Below are experts of layer 5 (counted from 0) of a mixture-of-experts language model. Rows are named router (the router's row for the expert), up (a neuron's input weights, with its number), down (a neuron's output weights, with its number) and show model dimensions 0-255. Each number is 128 + 32 x the weight over its row's rms, rounded and kept within 0 to 255. Numbers have three digits each.
After each expert's rows: "raises" lists some tokens whose logits its average output raises strongly, later layers aside. This comes from a sample of Wikipedia text that the model never trained on.

# expert 43
router:099085111178129112083133141128099158083099121154083118158147112111176132171173118156073126111154142164098162145127123115167169083130170096109123117110165098100061141131112084107174070190141157118103117127127078168182169124096167084166154095086131103157162106099172080128103088111110097083166153094165135151117137124093163145099166104090131114110131123162087147089179159107097095109159063095153122165169172105108170171083157115130122105137169176105143096114165166159140066109100089108089115125099133124090083136122171133072123087154080123097174119107140136153133176106182159142109119074160089115149099171147130089097167101079092123177103096145104113098188145111080087169156161095194095133076125105174138084149173067100140153162108079074130088080084119086120188100104163
up0:128100173125129056147149115142065154152152123112085104109113086156145159076146157076104075148126090171136122148137157097121203112107159138102180106188191090143065132168122132094049073134158125101104091130029116104142192195120070134172146106165093128114147126122158155134071130095153091065174168104100141138129143110079128108169131151161128141103136156155059162130148103050118160079170065101110157085171129142190114124131114102115133077157171087100157066105122131087128175107141114092141091092141070159127175080098151117141120066121147120107103162084174096134083125175136130104143167118190144159164127131122152135173142133125175155162114163138154116134141121170173129142176109113149126119165134106120130172143096091119128183123134086110124128117105146163113069168165145
down0:113059139109184131143144121133072130202163140160113067139123116139205088060134089121148078066128171126092154116114190083198083138090109154140114139151131112117066126152055126082132174138154146117160094153143145156145106096149093083064081124123088144150155141120142143123164150168126118109086132096184108102140157168122060127139118100074087116107134117115136115180056156133085127117197111130144106109116122053083083103085124131146169167124089170143143133122123094139119160095128151079100107162152172118115147086159126115096188188116166177084112071058189146078132173129165176153124132159135114075163038143116144100110161164142128098062106119116087094157100091127066155142149108129150169116154135117131113167115103163140147154120142106142120144114133159095159096150108115
up1:158167115159058168172148188084104136061065167135155127121153103042135153087112115131161079153138083150106133107149134137117144171127149149137076085138179094137195129125153106139203173096143163121102140124104121110156175122139115149255143113168165131130133170092181084104107120071119142134118142058113129151087143127074157131155178066148149101164131162092129124100151131085149112136109086132104090096097137085127126192173132102131153125121069126186137124168142088066130079156118056109124076121179129156142102134134121122118150112079145107107118066180147131168050108080139112087077143140152135090078132118141123148124167095115109105155135103094138092126100120132086085140142103151192107146108157168103140124115099130153155134160184143115111134079115170113163102195104121
down1:087136113081157117113106127175104140113118123088108157212076135121142208155170142151122113093087129180138160125151173092134150116130120146135174098129101106073133135141144142103150136165145134064076157138148064150113111108073119121144039063153071128106024173156128151104123118103068132089151136113144098144142102135162080063122128138164111099098103094119170197160106140071142164091194156107084165131089129071183076104121104168133092143075120148143115126070123143134159122115170111136112110126127110164092138089154100032131185120091127141109108147172123109113218156156144133101157126127127116131112135125112124130147159115154121076125083041114139104159106125181114107076105144099096103131110141109207083126184135116140128108155119109136172120119140105103114080064153091
raises: "cul", "agu", "ki"

# expert 35
router:095087105177128109087138137130094163083099117155089124156148112107175130170168118143075128116156145163100169152127130113168162079130173097109126118111165096096054148133115082107173073194132152120108113124131084165184172122093167086161157090085123106157161098103178071129105090112110095082159161089159138149110134120094161142099166098089129110104126122164087147089179155107103093107158072095156118165178170109103168175081153119131116109138164181104146104116165167160144070107101092106091113132104130127089082138123167130073129087155080126094178117113143139152130176101182162146102115074160086114144103174150126089100165104078095128179105096148100121092183144104079087170157161092192096139077126095173137077145173074106144157157102087075140090080085123088118185106104156
up0:158109097128154161133141097113097087127194153074117143174126146084143103096193125121100140066022129059132123119137126199109122120068093172122126079154150127079110220139187127085168073130113175140148174148188139195128117096101112155130155146136150115109167125154096090086132150119149091133137127165160150133149111111096205116198080136086138149142147175187143133144137151122186128014178092110134139124116155100135147122145135120097135074121171146095106138112151135139118096117060107105117192122138078149133135071124116123111143151130082138084110126091113069081106173101162089137196106138126165084081084128113176107113108122136114143120047120152110099109129119116100129120110201126134120128119189109106128107094183108115090137082132108147122172122145128117160153078139114
down0:099131144150058145115114133147200134094135127178141164141134173108144153098143108145115123088175096066121117166114106150115095144113077136166104154077083090127172135099129067149041128088147117130155104023083154136130172092136124165111123139116120139176124129138141137130167168142158126116164135168142108107133136128126147083144114130133132115207116145179142108117117148141080131084159118085108096118118133122124185122135095194114174188127173096179075112057133123162117136124110146135093120132195218105122100100082163041132098097128160125152156131188052156086145158127158147136116179111117112132145100140230121148073126084139093073101163138093187124078149173131106141118140095217146155096094124099120148162128120139143188122124108142139144105180133125068115139108089151
up1:137131104141107076075141158110078123145145124145157110101076090122095099138100163130124173109050126087149128164127096162214131093100190123129075125102109127138093137097042181099144124136113119137076131077109078142140067150151151150125143148134158128090139107059129095171121143120090140091175155126088112077169113109117106071087141130125089102116093088130133161107155165149167106154096108124170102132191167123148192115081144103115112179141073133073092108152161155144149141090167117130189093127076163134132188116179115184080068113168076076150131094132115157165101174121158095107130115118109171117093146145090120128092144114153082156112139074162075132107133077112107169140144122092095155144155143113137141190131076174183149191159083121163130173111137174173077122125196123
down1:126090144169144136173089092124168053138119193170114136098122144140097148120138174119142135106113050130167129151144152127061128076138149075115149141123161181102217090198166072114119121068136154164158128161081133139144113110161104113156110114119128096115093199110111106154137067133158034138109171139150123150122121144108138138143142181167045081146123129116106163127105073096120126138136096114128168104179160137135121191113186155119105148090087051047089142146148105083103061086122124131085065138095091160174089142152130127126131139127135102130132136097125124073150143109141114101100109105112201115088141105152150137182184082137136133111140127080111067160137135071163080137138146089099089144093155151142169152131177136167052140109145168122137105141146106162181144148150128
raises: "chi", "ript", " zone:", "ki"

# expert 38
router:099088109176134112083139136126097161083098116153087121150149114105177131169165114148074124115158142159096163151125128119168166076132172099107130120110169102098061141129112080108174074192133149119111119119130084161185171125099162088160157094088128102154158100104176079129106087114115095091162158085161139154114132116100162147098166100091129111104129118164090147087179162105099094103161069096155122161180174106107169169082161116133115106135173179107148109116166163160142072111106090106094113129105137127088079139116166136077126085156079126094185119103147138150130178097188160142103116072161084117148101177150124092095165098077090129179103093144101113095184141105080089169158164093195094134075130092172136078148175074099144158159108079074139095082089119087116183103100158
up0:116074124121077169101173100130185154094113079090171109061187103162123120161128113133138108135206128120161085123135114134086169117138159095117100126162172108178157152137182146091102120128150129104090134173174143085092179134190130159160209135151130121141137141112181068082090154121084124099158139132107187090128130113121155107112136082065080107119096083152087108029101114097105149098136099176117121084134156140087100125164121095150160089148118113094164110074089147165187124174157124089122130140163094129086035092121104080176160149140127142141186129114133130091109160159138185127183152139135082109117089159150175146146125136074114168154109159134077158116145138085180125123144120130119210151117141093119112150146133149132118152076082143116185171095138164076136164096115085
down0:167047106135134089087101105109105179081064144091100115143121178124103128186176115133137143091119071162097120108179135203129136086098142170215099096120077180125115086156103144098161112103160126152100146094103188198132099093186125150090157090153156142151134116112116140111162129148155121164138140108128078168105124133123123165133095150138190129076129161108125094120109102169151124081172121156126118109133150155123084085103154110142111065115109117102127167149143132159151144103093121097137096154141192112121184121167148136094070185111167147103147099095121140090129096122129126116091154093135148112169177146117147204111134165123095123146124138179110104197071090054116050075217101117127110130145095131182141154107112138024144089154158141126094133142119168134118081107088094
up1:110122108137156078133115136116173159164186097127183115117097170177077160114107083115135252138161099092165163099084151094116160118126150130143128116220148115090104121119179133126120067100129135185135125103169158100115110139085115132122141140093085169067118109083161122144204127134100084107138125128131161038109105090133125085122110115119105133123081083168081094089101171101146156121152061183092119113174139141150139155110166149110136127117126134093176110118132140147081115112183149161125165098100130118092114110075133143109085146110140147141160162149130153069104177119144182160084170078046094157153125122151110138135108119176098197089140131105176072145122149153058135108176174138108103121105145117154151181093185115103121106170152158082112084117195120168125094144143092
down1:138099162115067146170073146144103098126069092134107138085174121142118110060109117070118094163140059097130152176123137140138085139200118129126113165151139148167170203166163116072112115113182151141175157194102157170124080154114114068104156122101119154078110148191077131079113054106093113151096143087130104145178109136180182137080150085170162145136129133130118093141117212214127134095165110087140065127099109155167170125156136132131176158177102143132156140180093103147092159160080142127132088125135149157128115119089118069102145092106115110143082154121119085095119140142113139122140157173182134161152140114190128135149207135142120116095143083091130096141066104178128141132157111067173148090133117101144118100090113080137111150112159113157133127098158121048176122114149125
raises: " vs.", "vis", "ancing"

# expert 5
router:096084105182131114084136142131097163088093120156086122149151116111177129168164119154078121110159152163095159149127121114167161083128171094111125117109168103098063138129116081108182075192133152119109116126132085163182171126093162090161160092079126111159157102106174074129102091115112097087164157087167130154108136116091157147097167095088135115103127123160088145086183167107106092109156064092153115163176172108111172169081156118130116104133166181098150105118169168156142071103104088112088116133104133125090075137119172136071122083153081117091177120114150133151134178100185159140106116077160086103149102180153130092094169099080094132179104094153098119095180143110084087167150163089191094125082132098170139078146167077099138156157107087074139092084087121087110182104108162
up0:136144048122115122153131093126179154085075192127128118102132096103138120116140163080141122089181168180122115097110179109127153115146143131097175061161134120103114106097115152178115161172161172116127124109151104156145125117117124153106070109154135117098140117079128134155170071123107145172180125123089135072119043095092199124056113158121129115127090116140150122076156168140135143162151091110128135084116146124076161087117127168118130161146083133110087126132158131157144102101106124144096041146111150156078127134137183111061089136119151154081143137118135092181123147046107074134076133156153149102107100094141108162132116118164113136135136068154128156161131176088202072186122102101146194052078135094114060167122124148125165164120052153113176110165142188174137116078153115
down0:054129092154086124132088118081096075089181119136126126105114167125060089125087180175090127073086150104147138162102162117122076110146154127100116112112092136118084124132130074108118156160098147107120194105112100116084140171118102140140169081112077223083135123162138139148156119214116084137126077179128131167171121126146106143140145136121151184158078154121178114156113122114184174139171202123145131112132142147116126116109142160139077113106115097126143100199140163086046098187165141160132145166151143086131131066087175173171098150185138128110146086192140119134077067102104134154132123145148154140137157109174094106138131111142151207187147060153168172129158172162122175165146134104123118116130185125137115084127176112186144121121139128071125152085140130098114166103129156
up1:082128097125172153102110068121127128105118126083119100160154174141170110160135133119102205122187087141094101105123094209117114128137125141167103142078107133118124139190154120147096138200187180130184111150101110138156168165105144164121131161127160143171121161091103103174152093126113133101172164097141108083085116110117126110063165111085113082134047124071105107106142143163089181076084102111180134142143105160158121142199128156094108123187145077061079112147132101114110082088126095126161088090130146125117170146095106087085155087184148092134203119078168176153161171093174129102124140150180133146134086122149165085118115124113097064112124118112090136170141124105083128121134135082145193056100109128122114154107117177110168130169074144129099162119121080141159195164102131
down1:115119129138113134189095170107111152081153139132169152114125142145108147100141134095176129088175131153206124168057148112082074125105137102172188159150101118110114161099109146111122154116167129169126114167139106120140082057125159180135071099095152153173141078103154130162138130141127125093190145130094129166116082127110148097185119136199153123169122097119134108097129082120136140110124130075141120158140146090133171125147138146106148094116166050182158207179125124143145140149166150129128157126160162147147141148097192157093107067115090137079096090159077107086099128115150199062112143108153153098119128154121053132118131124076092144137160116134163082195133177093144052098085161170103129135129105165152193200135070098127113206158068150071126152176124106117159154107129117
raises: " Vlad", " aspect", " whether"

# expert 10
router:099090110175131111082137141127091167083095123157087120153151110107176134172166119148076127113160144165098162148125127111170160079128175097108125119114164098096058147132117079109174077190137152117111111121132082164184167124095166085167162090083123101159159098099173074135103088115114094090163161090160135150117133124091157151100169098086130113105123126161090147091176162104101090103160067097151122166176173107109163171083157119127119110137169177102146107120167166158146071106099096107086117129106130131086085140121166141075133085149080122099176124113146133158129183100185153141104118072159086111145103178153120098097166101082092124181106100145100113101182142108085087171158161091195101133074132102173133077145173072101144158157099085073140091079081118088117183101102162
up0:125115150128152152117081110123106200129185186096148121122155105141141095164128193163080137172055101088122098121121076145112191138088130091144078155150153096099102128085158131148128134115147135126162158116119138161108153071123131140107075094128101127129135142126153136149150146123141107105161150056103150102099139084086112150120130165149139075189132167108090067073142107149119142112084147117121166050085115130099155143149136056155169086166079112099137104070110167168149151145112113106162163097132203120102119107075165117138129115113078148141132186128167129161134141146146172111150025097154112112122102118111176147151128068098130066136109100070194132106077150160076170125136139138166114136108167120217124140138142133086150145127142129090148135165051087210197165094118137
down0:130132195132134075124148109105138124122142105141148088144125117127123108105135097108108172170094079116150159187187130137107111178105097160159089141125071144147155144099190167058107072162131125154154108158136174101146145159137087145157112106164165141175093069131131162155151127159095111165159148184073144130160167112118103085055139066163135153146064124082177091201091121103142111157058120102096146110138173164117129178082131167109101124160106106137171104165099117156135147208182103139092126131137127160069130129119114121150115138110183121127129111181090159072111125112105146110152090093183183156139082098143070107129173198072097108124143153150130128094163165137109072121155103117093070093154113155120182108129072130133116141163159163125078166151162198080141118196113099
up1:135094154168135127098114126163103145176068133152150102158082125113126169104051138135078189096113118087143108128150156112106137173131166099126151089107125142124122140131158087117081167098115177144123141128092104154125116105145127161171101152147120083101101091137150082194143101105127170076156169105148136200174124146145039172126114121151090132140153087102173083126168099138165180105149184114135110075191145087097136121097128150104120061092165096052144125137119108126144124132088091145100133143080154140110019108147144123046155111146105160144123134151183088082059212110143149118110155089082167154140126124143112167134098135149155071124148137052098139090155086122097117068128137187095066104172138150127089151149160106102114115150084127092091170087153120150170161148098137
down1:144094100144119129126156088119110121055135192102110133110166087076130101143089103136119158145136165155147138138162097169057116214181126128129123174122132152151143232053161111137165145120156116149127155093140109166124176104169172108115172123184106117097173126142116111144138118118213186143115106160094141111106155085113161171064185145122092164134113088165155153153143136173139177135144087129115083146212127142153187074111132136095143119156145081141095120160162126127110169107122137089142156076126111123175172145160167142159134100144131103173119127165078099086100078127166103091106113125129102078121190074145101075087153137090047154087152119118093112103090075124097115144122151092149089106114131127155121095135088139113161044126135054139098149080094142136166152144124087
raises: "light", " career*", "put"

# expert 27
router:098092110177126109080135141133100160087096113154088120158145113109177132169168112149073124107156145160102162149129130111169162078138169099106130121115164098093060141131113085112170074192132155123110114126129082163190168121094168085163153089084125104154163099102181074133107089113113103084161163094161134151115140120091155151100165106090130113103127120164091147086182161104103090106156071094158126165173170103107176173086153120136118107134170183110146107118162166158141070111100091107093111131106133123086076140123168141076130086154077129092180117108145134158128177102183161144103111077158091115139100177151127091096163103078088123177105092147098111097186140109082089166158163097197089129078133100172136076152174071101140158160105084074138089076089120088111185106103157
up0:117164131090147080123118153119144189145120137153188159097149123114145117119138072152125138144170137139184158125114121133142093105093092109085112151099089141066139135167127149100118035138115144121078148119109056142145123129147176102194194162103097109156197160112168117095152175121113119126161125097102187100141125126114211089079084125203101153123111111112131178108090125156090072178069150122113126124162142140202135178157121153103178172096143140108112134123119108116136096130172107145138151191141174075068105063156105140152139102139141082122146145159170111155103115080082167159101143091118127205168150114123078181124105175109115120114106122183151116130178104177094142106150160085063154077093132116080160149166064103133175132173121139116117069104128154075146098141100113
down0:119109198111081136160115097140116109102214161136161129174119135109132153140110122188170061122129137184094093095141127159148130152224121143177174111130113193122140146135175115140144113115158128109146154191129077146122172156134154071088117186163089086137197091149121135162132157097136150086159077097135137111080178172134069159165124090131119126126112135153138149128078104129097115139149157149141128121090118128144130065032141082116086112174156145098137107130172058159085116130143159162094076095113118182174175126114182152089127121059081191165113141096127120119131096104132197209148136135094116150081090109160157136118147087170142058129162085131137132104120157173108118166118143140103159142114134113133193127056092106085154081145141140113155149103105107098117107120149157
up1:106163142125108056142147135076155071179111137105103167149121106143162063157135102140080144090181143114124142123090099162091061124130121102147151192125115152107107106111113105132106107076160160136141076151124070106207133151170156144134186136141044130127103091096119141158128160147082135127039079109192097135116175111161141135080140106128150159129149151155142113126104152181158084141078166095110163136155146065114102144116152099061105160153196135103122173114132101138164132140177091052131108111111100110140125132105081108082131099129117108122159168056129156217107093075123129155116159145124176138152062113126085127138122111104133122119171067112116117120157086084132052143068124107152104096138148146163172144095165123110140193203141114093120118105148119103116096191116173
down1:091127097121129104183184067135179128174140056074097134129136093101135127151092126091103130143077157050076090123106093083087120075106115121135111112147106123098111092104176143116168058152072116110125175157131121200091135144135139112168148121095118124098144121129174119150165127157105122137196116083133166121110125177204152093139116096170122115128127041090143111129130164138118158147117141196104123135131136104142132076092148120181118144128097137093098073138087053180088113139138185159123071170129143119109154111104145160102090101134148176178142130167176135112099133130208126076186121151147154098141140181135073098172145164121069076090105181132183089146118214154156151106161128101096096093172114086125157122116134102144137137173112090120108118105097115083072113141158149
raises: " episode", " epis", " stars", " episodes"

# expert 33
router:102085103176130110081138144129099163082094121155096115157150115111175133172168119143076130112161143164101161147127127121165168078130175098104129116113166098095058144130114081111171075192137151122106113121131081164183172127096165084161158092081135104156160098105177073135105089115111100086165156094163136149113135117093157144104171099086130110108126127162090152087179156105107091106159066090158125168178171111102172170083155120134119109132170177103148107117161168158141071109104088108088114134107137128088083145121169134069128092155077127094176120114148139153128177104185162142105116073159084113147100177152130092099166103080095129171109095142102111095184140105081087168159167092195100134077134093172135076144176072101148156161102087075136090078087120087117183106101155
up0:175141136159140126162148152093135119111152114137164139140119075108108104083139109078067175117153117076129102147116129070133067138093131069077163179112138169157103135085118150158041088153092119111116151168156135147123217097129086100154109160121161125147092196126140058158093142107158121185158168154084190135113076110085217111101155108103115086127123136080174057110109168126122106107143145176073145141193148119095192128122142174068132116174148135090118161103165110156170177138118135149188155080142127171108070085111138069187121128162138109143123095149120186098134134147132130137134067121164126121165137112120074154095140100135113111205110139102137142145101184155087162184172108088124118194085085140115081150133123099145113116161106096159112113118152144160138136149136126
down0:098126147157124171141092098122162160144134164147142192112132119083139114092172165177119084094171200134157117153138165125165143067147148109120127075188152187060153169131115116143094118128075133094118123106144088055088156159131074130115106140100143104138176130177098128102092145062136104101146088113143160166124147091148104171138139124112191143071130135124156106190083160139098153115118161118085126109107144087114133138131178049094130148133157160084149087148122131037093127053176154090094121133108172114141093077164144121123138130150168101126107151163165101148052159153102176140152144173126071149101126134212100186146125130108158127112187140096216128136145086139154138170179153113107144105186157145075139140137164176167080107112099142093137114127136168182109121158111144
up1:160098143155083155091078147153132116120081151095178151083096163138151097108085190098094143107150134116148084123079175142126168146118131156150146110092100168136127136115121151156112153118083216100102096089138065168074210087052118083144151155086138141119124166136133143132116152125141067101132169137137160108150113141116139142100151128090128160131144122107163075130144157109173107168119137076106182102136130061066123090118126098150125168124160113092151112150137115116109179132142156133129086167113122150121134166181108065176158102108075149120165115109134181139132193082116061137106125123124103159162094138168185124114091137120066109146164143154057109147133176082164123145123053151179185148154126135103150168160167174167086137112177053066125120161129170045174154113118113
down1:097134086081122103131069052135127172115093121131149177126179168140131062133140159092074139190128159102152147096165186069129155115120057140105148115118144085171154120159045222106114098147197158142131120121083140112094106116114112098102099121108156156123115162160078142101116106139049152126130125095089139116160144103112115111152096112161148161114138123133166090148131077116138103132141145156115135110154186069143129164156085157168133130077093098113158172113140141093112125164069122164139141126171121135132111137130121109101121103124167082099162178171165165150109127140198181070138113065204094092181103125101169094095163093148112125184117148131100081140182114110131137175101171145154106123128162134159124094107140086098114162169115185174099185187127141190181156104136179
raises: " chronology", " example,", " time:", "oubles"

# expert 44
router:099087107178134108077139143126093162085097120155086120153150111112182128171167112148074126108155146164099161152125129114169166079131173097109130118111166098099060143131110082110174074191135153122107113123125080162184168127094166086166154088083127105159157099100177075133103090115112099086164159089163137150110139118097158142101169098088131111111123121159089145090178162106099092105162066096160121165176165104108171174088155115128112110138172180103150108119166165161143072106104092106089115133109134127092084139120169137074128087157078124096177121111149136156126178098183153141107117074158086114144105176150127090095163101078097126181107103148099119093185142107085087165164161094192092132077128097173136079147173071102143159158104083070139092082088121086117181103103159
up0:105133117139113127123138089106090161160152134127124095168218181099157129109094186102129121124073119118123094170132134115115131151078098192138146100155129111138102127143139112129123098091113127154165135138152103101173153141111083148094126111153134069137203089149170165062188127097112061101206093130130140104135101102121128199077128102132090128154128153089155163136128204097032118108211090142081158140134133123122152111115131130122060127140117112107189141104113110140070089109162142080156100148115096116161134084142099171139127191131154135139155204144137094098085117112214045125130110157155130130073107155139127134110144109172125075156087147095125134050098169126077083081063164094161082153099143139178161143120137142133142138103180114073146148150111120142092114113142171
down0:108127057138083161149105131076097159090124108085152156096153140096148085127077188168122153137152157117171118148159112070066120101150114124157126137083121102169148155150116127182139167141133113155156136114161151143055167160130143114144116137101099098147148154073035160081134118111223123157095104142165098125145146052164121072124154119145137114192151177127103134136113131112158144144164117121168131111116150188119106144120157161211091108079214116119099102105150175120174128153193110130127163150148124118115088114120117153091166165076129183114064108084099091178093062142069176130158093186119103112131167099134150112202151169116101150166130132129123082092122092136141123154129144116120103134124167119150163125145130082072135168100075113139122108104123227150138126108096076
up1:159100127150164156132212172145156138118172082080098140179095164118170102118156131093162129155096055121140144081122181107186104103148140116130063135120145113125088104140151089108083119103146101133111085104118078224151119090101129090058131059114158126130163122157175122129125105122111111124160121106133163161090107141070128173118157136154134102174177173124092097115138140165093041143095111130093082152153153085114147080116098161127164149104104118125124178160164074074187184126138137098099161173084107077140083099146125140109104130092108132182080135069140144115126161106147124115082105125143147082059190049144132133112185131121118161167111115094115112128126083111120155081186161170121108162111132096108145110133141108136141128192091144068160136097104123104201165128149070
down1:124065111119119151081105195066094121109139162115160078156111090119075121150070177105106141137090161161121145142116014066132171089104089119110170121151072104146105182134097085089082142118112079097074158061106180181133161201109118156149103121150158160187084085170155129227168101129134210130167150159160157139147100101122129134120130162168174113075092118067127170142146106132145112099101109189085072091133139118092156091121103102149136190146148158150155125142130140133107169112177108149110090138148114182160103121163164123130147150120096120086108093130120143132131107133149162112159117140130181134130106119113105119159131101134067156170094118119140171126104080174146151149131107140099146124196164165075125125120082150161174165131125152141131136192104134186130142121117084
raises: "ies:", "ies.", "y."

# expert 7
router:102092104175130108084135136135096166080089117161083123155148116106176133169166121151077127110159143159100165147130125113168168077133175095108127114116167099093062147131111084108175077191137151117103115123128085164183166125096160087167157090086124107160155098102181073127106089115112097088166156090162140149110132119092158153098165102088130112108122125162086142088180156107097092111158071096155121163174173106108167172077163113135112110141169179100146104114170166156142070104107090106093121132111132124090080143119167134076125088146081128090179120107144133154130177099188160147108116073158086115148104176145132093096166098076087125178104092148102112094182141106081087166157165096194090138082132098173136077149169069103144155157104090073138087080088122085117181104103159
up0:122140175116092170139129122170158145126120117158121127143155125131077189159130168106124154102123121168164110084082140105174110091071099096162090093163154114116139104153106116066104102165128121152161178131132176152126150118175114094141088143163153130100141071112128083129132120095167144117123172128136129130152066168156104117118142107182069088089135167167146166091105118092145149113192137158121142159146136089115156115120145105174132164157176114208162126080130115098158119078188133130116164188166135140140150205176068118154115114131159165153115066095081157192083096159137136074086182162158120148096130093102128120093144127122058129174130132141193075147131069052079097130156121114099124164151140147163125117183068066083167084144084077163134063137160166136123104110175167
down0:093188113148114150132140129132162149151168106147122123131096105113124186046188135128060167069109128072090131101126183091043078102107097122144073189043118172122179120098124147130152090120111155082145153071084165148157153093115177137123122130135200136144154173156108125172109083142124102144134091124089118122131123086130098118146124132161098056110063108055145101090161132101170109139100129073153134111102083134094127160129090181164013183123166127147164109145154131180115157187155112105092174116111099166139159109121124127062201132140118123093141143120108092122088113124111093139105101142187142182157145122143136114131052150147140181123098156146129141128119076142153156072093120084139132174067153109119139126164126147119100090158095177120118111127100135097126131107138147
up1:181166150149159147159167115135144124116149127177186111222138092099150142129136161109162140103080096163087050092108109122209138123098180104128145096169164117090098167117104122091106125161111094077125124096072065141152022120122060128145137099122128145095131078139090145152164141122114117174167190142170147193170084144129143145163167106114149103148126161114083124085098141090137141105137187168171133184145137140135125160196133122157209100160124204126112114120146126151105201114161095115056132139137135137162131127112098059135152138118123164119180121145107150089107123099168140096156111105124107165083118117092126099147126110136149154146073183135165149130107193110115153119118190110178101135107170141148153087160126083126121084149097106114194101122088091143156134069167135
down1:134163161127097178143145102115076100159130177152128110137137144152177118111131141081155110166177119101054098106110132113138089132211105119088165083126147077173088111101106142158166117100111111085070116101113075069104125158112143121111118115118161128175133111100212202173100137151133115068118136085172124102145128142116079084125145130118119150087102165162118159150141177125208084085128145124153145125111085078178166094127176145119093125123112134125158150238174107088128107130090149095160074093081145164139146128160112163169142099120124110149127157091053114160153164155119157120105110140087141118208113125142206126144119140080139136110081120183166123093139057075127154142188087060116123137099123133147141159163119084128144137159124181122172140151152091156161086156182107
raises: "iversity", "rell", "ility", "y's"

# expert 6
router:095082102184130111083134135128097164088095114154086118153148114110173131169166117150074126108159145166097162154123130116164164077128172097107127116112166099098057143128117083108175077195137153121108118120133084162186169124094163088164156094089130102152160096103174072129102090113113098087161156091165136153114134120090162145097162100086131111102127121159085149091178160109100096108163070091155121163174170107107170169084157116135118101138167178104147105114168169154139071108101094108092114131110134125090079142124170135074125083151078125095179121106150135153127174102187160145105118075161088114147108174150129091095168102079096123181106096146100110088189143106081090171162164099191094131075131098170138078147172072100145160158107085078139091082087118082115183104105160
up0:131171130122127171151134130138107096112114121119164110097105157131111151151099102110119117109132135098105141133109085120109062080091112118075158127132173138158138183124141153177136111149169202143053093123158128136131137140153059087167132086083097133081149161083092123115106102103177119166120178108096138164102147146150131130160124135161121117203159091165164076073116149117121095138156120132163126189154131185097159141096082160151079130087115117186113122075142148163079091098093116131122026121114063113061104145163157142217100155143115097068062113093121164151103129173144029184185078108150119141099079112164129121111127157164142100146124099137095149146153135161095111143094155072102120084101160122156139095087091147151063112154119145090147134096114112088141118090181192
down0:115160122174141100128092065142055148116115136109159156079158136154134125139100125153078177106051117171076141055071155153116175094132089130113159094116123095145083141124077093109087118131145158153117167114145117142151102125142182099131132163124103070158171086131204165117108157133093095129121184123125134063143088100182071131131137123165154127101138116127085125128118113168107120168169098173090144099173159066081120123140088147159089166109127086161100185087179162099175191134153097159152165113082152123164098116112142125111163151159145152085142091160129090126089109119135113145147130090103173074110133110096146131109148123122103109104228051123094106100139186111195065095140099195116071139075121118150123115120149173096131084132139118100076175138160063148149158146141127
up1:203162109096132134173099106157150118171108123132119123168098157184192169191129103142099106087140096159140173127060137171090154047130137104141157114123126103140082174110165111121107099128143124132099161115103104119138124151089149139159163134145087130113136085080161136146061123156077132097168143143150108082113097132074123170110086120116087122155075123087164195119127129180115131183183160121095171141135128136139126141190203080124125172087127112150167168145164114138145103130148175073105111066139213122152110124140140141130169169167083052150157081060161095151129088144129111114109120123139067101180116128155160152116151165122181098070125188162147145173141080085168092140119175170102121091120130070142120118104123134065152112052128115186079113122107152092151097126136131
down1:153111135109146106089125118161113092086121106188150087149120108088113098157086146121036093156079161134156187142137028149115097106160138142100151093138094121124100191086132074113168088112093115113158101123149150109125119106052186139142084158114127093146121138119142160112121131158173137153149135118098148122163166052093177126111089147094143146122160116113122092109134224094169112060121109121186141132090058179125105130153126159134153146167115138110061069153101067101131125149127085080140184140144109084174100197110168092107153092126139157148133136103162161115143171135159056090115152081133152165113093176071139204106144124152102176132153111102162084103134110072114193154105175122097179160124156162135092101138103143112110122101117094106114156091096135169102113173113146
raises: " (DST):", "adesh", " Dubl"